Weights of a small mixture-of-experts language model, trained from scratch on English Wikipedia: 48 squared ReLU neurons an expert, 5414 steps.
Below are experts of layer 5 (counted from 0) of a mixture-of-experts language model. Rows are named router (the router's row for the expert), up (a neuron's input weights, with its number), down (a neuron's output weights, with its number) and show model dimensions 96-191. Each number is 50 + 15 x the weight over its row's rms, rounded and kept within 0 to 99.
After each expert's rows: "comes after" lists some tokens at least twice as common just before its tokens as in all text; "gets" lists some tokens that make up at least twice as much of what it gets as of all text. This comes from a sample of Wikipedia text that the model never trained on. Tokens count by the router's weight.

# expert 187
router:70 52 62 32 56 39 48 45 62 37 57 23 59 30 44 33 52 55 61 35 25 56 42 46 66 34 48 53 58 70 41 25 32 68 45 51 28 66 51 55 57 51 51 54 61 80 51 38 74 43 74 36 44 47 59 32 35 27 39 16 60 63 19 39 45 50 41 29 49 47 13 30 58 68 26 71 10 23 47 63 47 51 33 71 77 55 32 45 36 39 47 44 45 28 40 67
up0:48 52 31 38 53 56 55 44 86 51 46 26 47 46 53 45 49 51 59 80 52 45 70 33 67 63 63 77 48 33 59 46 66 45 34 30 70 49 60 34 59 59 71 42 47 23 71 46 44 42 42 53 44 69 64 29 49 61 29 66 61 52 55 45 62 68 58 42 43 37 55 70 42 82 20 57 46 49 33 43 54 67 41 29 65 69 33 40 62 57 59 30 69 39 59 80
down0:68 44 34 52 70 48 63 50 35 56 29 93 54 52 44 56 57 44 38 58 50 58 44 24 28 58 46 39 15 68 61 48 51 35 51 64 62 58 63 29 54 52 59 73 67 56 44 51 77 30 51 39 55 72 54 57 47 42 43 46 49 37 50 53 40 64 73 49 47 46 28 42 39 44 34 23 65 39 79 52 56 45 68 42 17 52 25 55 44 20 64 53 60 83 54 58
comes after: ".", ",", " that", " where", " which", " ="
gets: " he", " He", " who", " that", " it", " which"

# expert 81
router:38 37 72 23 46 63 51 33 50 70 36 47 32 22 37 48 51 54 43 47 58 34 31 55 57 55 32 47 73 56 42 49 60 68 52 40 62 26 60 87 56 65 51 51 51 81 54 73 40 54 53 34 44 36 52 26 62 22 43 41 45 53 61 47 48 46 62 45 55 42 29 41 56 63 44 47 46 18 41 49 42 53 55 82 55 53 37 50 55 81 28 60 31 21 22 45
up0:44 45 37 56 44 32 79 28 32 94 43 57 52 41 09 61 44 49 48 30 41 47 30 57 59 62 43 32 71 60 31 41 42 55 66 34 42 47 43 79 43 29 76 32 51 39 40 80 52 52 22 52 31 44 51 45 31 38 56 37 62 69 60 48 27 76 09 49 78 50 29 52 24 44 68 83 26 61 57 38 55 60 42 29 34 49 67 42 34 53 68 53 85 44 48 31
down0:39 73 51 58 35 71 53 35 53 43 72 35 41 57 36 49 69 44 44 10 54 51 74 44 39 55 38 17 47 36 30 66 57 35 60 61 45 45 84 34 49 54 49 64 25 59 22 23 52 58 78 66 66 39 32 30 29 66 12 58 34 56 76 52 41 45 55 41 66 48 51 72 48 36 42 27 43 37 65 43 63 50 30 40 36 61 51 48 67 88 66 70 48 47 53 56
comes after: "\n", "==", " ==", " =", " M", " ==="
gets: ".", "\n", ").", "\".", ".\"", "R"

# expert 170
router:52 42 53 75 34 50 46 28 43 50 17 54 56 49 33 49 27 56 44 09 57 44 75 54 33 42 40 45 53 16 48 42 42 56 54 66 54 41 35 85 48 58 52 72 60 62 61 73 55 30 54 35 64 49 54 51 25 34 35 54 61 37 59 27 51 55 30 72 44 73 31 39 27 61 43 50 46 46 54 19 61 33 30 71 52 52 36 44 03 50 51 72 54 62 44 59
up0:36 29 56 28 52 48 57 60 41 53 39 52 64 47 71 56 69 32 54 50 52 58 70 30 32 26 49 75 43 46 61 44 64 65 61 35 32 59 20 31 38 48 61 41 44 58 59 67 47 19 56 32 53 34 41 49 40 44 37 46 36 47 54 22 46 55 51 38 48 43 51 42 50 40 60 72 20 55 60 51 64 39 31 50 55 43 37 43 35 65 53 41 45 49 59 77
down0:89 38 42 55 73 82 63 53 50 49 64 35 30 58 10 52 69 55 42 67 53 36 64 29 63 68 40 54 29 47 28 52 59 41 36 48 54 54 65 66 61 56 58 47 55 40 64 47 43 35 48 42 50 78 65 63 44 57 35 31 27 63 43 52 21 79 43 38 45 67 51 54 32 43 44 65 71 72 18 37 21 61 57 49 50 65 41 68 45 44 41 59 61 56 55 72
comes after: " the", " a", " \"", "-", " (", ":"
gets: " c", "–", "-", " b", " un", " d"

# expert 14
router:46 66 65 32 55 55 55 55 40 43 59 37 37 44 56 51 48 36 50 31 58 46 42 36 40 49 49 51 84 43 40 27 69 76 61 77 42 47 43 69 64 32 66 45 58 73 45 69 60 66 59 52 48 32 48 08 55 54 43 40 67 77 43 22 44 36 35 52 39 40 52 34 47 49 65 62 42 47 53 63 38 43 21 59 49 41 44 71 66 72 32 51 45 45 43 57
up0:42 62 63 85 45 28 43 29 43 28 32 66 43 57 30 53 43 44 57 32 62 26 41 31 62 47 32 54 40 39 23 43 67 51 63 78 41 30 48 62 60 39 41 64 50 73 51 70 67 41 63 54 63 71 42 47 38 53 47 33 32 65 18 63 81 54 40 75 56 73 63 41 44 50 34 37 26 71 52 49 50 60 47 33 35 33 75 58 21 67 78 52 39 11 27 66
down0:47 55 46 68 52 42 34 60 59 61 74 67 41 43 70 57 69 35 72 77 45 63 30 49 43 46 37 46 66 87 28 33 62 27 38 61 65 55 73 55 58 27 56 70 57 76 71 44 58 42 42 40 73 71 36 38 59 59 16 37 40 46 65 38 34 53 85 61 35 55 44 66 64 31 27 53 40 44 68 63 35 71 59 25 42 53 28 66 64 57 56 41 19 61 48 62
comes after: ",", " ", " and", " 0", "1", "0"
gets: " and", " |", " but", ";", " (", " was"

# expert 105
router:52 39 50 51 53 43 41 51 35 53 43 43 72 38 22 62 28 41 61 20 46 55 76 52 59 54 43 76 27 36 60 41 46 99 34 44 35 36 55 33 39 65 44 45 63 61 50 55 45 55 69 58 68 65 35 29 48 46 50 24 59 44 47 32 67 56 26 41 50 48 48 76 24 55 50 58 63 24 44 39 57 86 32 66 56 53 42 33 11 43 53 37 64 42 60 44
up0:59 33 46 34 39 62 63 51 69 52 33 46 58 57 28 68 49 51 36 19 47 79 48 35 39 25 44 68 63 42 44 45 38 60 69 53 23 49 27 68 45 30 36 58 63 68 55 79 15 43 39 44 60 57 45 31 50 23 68 51 45 66 87 49 72 48 29 48 52 49 31 46 44 56 42 52 36 39 46 20 62 42 41 36 64 30 59 38 33 60 62 58 46 52 74 38
down0:52 66 26 53 31 56 67 66 44 11 61 73 54 45 66 78 50 59 26 46 41 42 20 29 72 43 34 72 37 50 55 39 67 36 39 63 42 72 40 53 39 41 49 59 50 76 23 56 44 46 58 47 39 71 67 46 76 48 41 60 41 40 61 64 39 71 33 71 30 60 50 54 10 61 43 42 70 81 70 48 36 32 54 33 29 28 86 55 58 61 36 37 28 43 47 37
comes after: "\n", " (", "==", "===", " ==", " \""
gets: "\n", "B", "M", "T", "C", "R"

# expert 57
router:45 31 24 66 40 74 45 45 49 37 31 49 44 71 42 48 48 43 10 35 38 40 89 65 50 71 53 42 65 58 49 45 66 54 47 55 53 37 44 53 28 32 27 60 60 46 47 81 51 44 44 66 20 51 49 51 50 46 41 31 51 47 42 51 44 46 58 65 35 95 51 32 27 59 53 31 43 39 36 38 34 44 36 71 55 52 44 50 36 39 31 17 55 49 37 67
up1:51 43 45 49 51 46 67 77 61 44 52 57 15 52 37 31 42 51 33 52 23 45 63 70 34 65 42 48 31 74 37 54 46 79 54 60 38 63 39 34 42 61 33 53 48 46 48 58 48 50 28 37 29 34 18 47 57 67 63 38 33 47 48 66 64 26 45 45 21 55 59 64 13 16 70 58 63 33 62 67 40 86 49 63 84 45 59 19 49 38 62 46 78 64 28 65
down1:48 63 41 44 65 46 41 66 50 29 39 59 38 70 74 72 84 10 68 36 43 36 53 38 61 49 34 45 60 54 75 61 53 55 36 53 96 79 52 47 32 76 36 50 69 49 50 45 46 46 46 44 52 47 23 46 81 55 83 68 22 60 43 25 52 68 62 42 40 47 49 33 38 50 62 49 37 46 42 49 43 49 51 56 48 55 31 45 44 69 33 50 84 55 67 27
comes after: " the", " in", ",", "),", " and", " New"
gets: " by", " American", " the", " British", " German", " English"

# expert 175
router:36 42 69 43 53 61 44 37 63 43 37 18 62 57 39 32 41 53 41 49 35 72 42 27 47 38 45 52 81 61 39 27 30 47 52 39 37 43 42 55 65 48 69 56 55 81 58 50 29 52 51 58 21 52 52 50 35 34 31 16 51 64 15 15 44 44 24 52 40 75 20 52 68 46 54 82 31 40 75 53 48 48 46 62 53 61 61 48 43 60 35 45 43 24 54 89
up0:75 49 66 69 40 44 50 45 75 64 50 40 35 44 32 68 58 34 20 58 39 50 41 68 86 58 57 36 41 52 48 29 42 41 45 20 49 46 72 31 49 60 98 57 44 26 47 68 38 64 42 53 30 58 75 47 38 47 33 49 69 72 59 42 28 62 24 41 55 46 54 43 52 49 61 66 53 47 38 73 59 52 33 61 50 46 54 53 20 61 70 67 41 40 81 43
down0:50 55 32 49 76 64 55 64 41 60 38 36 85 60 57 39 71 69 60 44 40 43 44 48 65 41 39 50 51 29 72 85 63 43 46 42 58 71 84 48 51 79 49 59 32 48 45 50 46 24 68 41 42 42 37 67 45 61 28 46 66 43 83 44 22 52 37 59 83 93 42 58 56 56 51 36 54 96 41 42 54 52 68 42 63 66 50 35 83 71 44 42 46 71 29 59
comes after: ".", ",", " that", " where", " was", " which"
gets: " he", " He", " who", " it", " which", " It"

# expert 78
router:45 36 70 53 48 40 43 43 39 67 30 54 73 59 31 57 19 18 55 27 56 53 36 52 56 42 59 67 42 37 52 61 57 81 40 35 36 39 39 69 54 52 38 48 72 69 72 62 34 73 46 52 85 38 38 42 52 47 34 20 80 49 54 52 40 70 27 42 48 61 41 69 23 61 46 44 56 49 42 47 51 57 45 66 41 56 62 36 32 43 53 47 58 29 46 50
up0:53 41 61 53 40 61 40 28 59 46 57 54 77 57 49 54 62 42 47 47 59 56 62 54 47 57 62 50 63 38 44 29 53 59 37 32 47 58 48 19 56 45 30 44 63 66 44 45 53 70 42 60 72 68 41 69 47 71 74 56 66 35 46 30 15 75 65 83 48 62 72 50 53 40 59 51 44 75 50 52 67 41 37 71 58 64 44 65 42 43 70 31 58 36 81 43
down0:47 43 65 67 56 21 56 79 63 39 45 58 63 38 46 63 69 63 59 59 71 53 50 32 41 59 61 76 68 43 67 57 51 35 50 35 37 40 58 63 31 47 38 41 62 28 55 34 35 58 31 39 64 74 34 37 21 38 65 43 34 50 41 43 57 42 26 54 37 39 38 78 64 71 70 50 55 46 37 57 45 30 55 64 30 32 49 57 44 21 35 71 15 77 31 72
comes after: "\n", " (", "-", " \"", "===", "/"
gets: "B", "M", "H", "R", "C", "T"

# expert 246
router:41 40 52 56 48 47 32 30 64 34 18 51 59 68 34 53 36 64 34 36 43 38 39 61 45 44 43 68 39 47 31 58 43 60 38 32 49 39 31 56 45 47 47 53 88 62 51 48 45 61 54 38 77 44 45 49 43 44 26 51 59 71 52 34 45 48 42 46 45 22 05 54 34 59 38 48 39 39 41 45 38 38 50 70 50 37 25 52 19 71 38 30 42 44 46 71
up0:60 46 44 36 67 48 57 19 53 47 47 43 68 50 46 38 63 53 60 22 21 57 65 64 51 85 22 68 39 41 64 46 69 48 33 36 39 73 48 20 20 50 47 44 23 26 36 54 28 40 38 37 56 58 41 24 44 70 64 38 53 32 74 63 23 66 73 44 53 56 57 46 41 50 42 41 22 31 44 28 47 54 44 31 57 62 53 39 53 27 61 53 88 79 42 46
down0:71 36 48 34 13 51 32 50 39 84 61 60 76 27 54 51 20 64 59 46 59 68 33 60 64 46 74 59 34 65 58 52 49 44 61 52 63 64 55 41 21 71 75 42 13 43 51 72 39 57 38 55 74 50 34 46 47 43 56 48 53 50 53 50 31 86 80 61 49 56 28 39 15 54 61 24 54 52 77 72 67 47 47 62 49 44 49 36 35 30 52 54 49 33 44 43
comes after: "-", ",", " of", " (", " \"", " and"
gets: " D", " K", " T", " S", " G", " P"

# expert 70
router:30 35 49 31 55 57 32 33 69 63 38 48 37 60 55 53 33 49 50 42 51 17 59 62 64 37 48 24 44 54 34 43 53 66 59 35 66 26 42 55 43 54 63 72 44 72 47 32 66 41 74 24 23 43 43 15 80 44 62 62 74 67 43 46 49 13 67 53 55 59 25 58 46 58 60 56 52 36 40 51 62 64 18 46 52 49 27 59 33 72 31 38 62 19 31 51
up0:24 26 48 50 39 19 84 36 54 58 39 68 54 50 54 24 72 59 63 55 40 26 64 49 39 54 56 47 51 49 75 57 59 50 41 65 64 57 32 66 68 65 23 65 41 45 29 30 47 53 67 53 50 47 58 68 65 65 91 62 34 58 55 75 47 38 76 70 41 54 30 64 35 54 58 45 68 64 40 53 54 55 35 39 07 62 81 36 35 57 63 86 53 36 70 28
down0:52 37 51 61 61 54 40 53 47 50 64 41 53 15 41 41 74 62 78 42 26 44 39 73 74 39 32 47 59 55 29 31 44 48 49 55 35 76 36 50 66 48 55 38 40 37 40 73 56 43 46 37 40 21 41 64 27 68 63 35 46 57 72 40 46 34 41 27 29 60 41 47 68 47 24 47 68 64 49 33 54 79 53 32 53 50 00 61 65 46 61 43 63 48 55 53
comes after: "\n", "==", " ==", "===", " ===", "s"
gets: ".", "\n", ").", "\".", "==", ".\""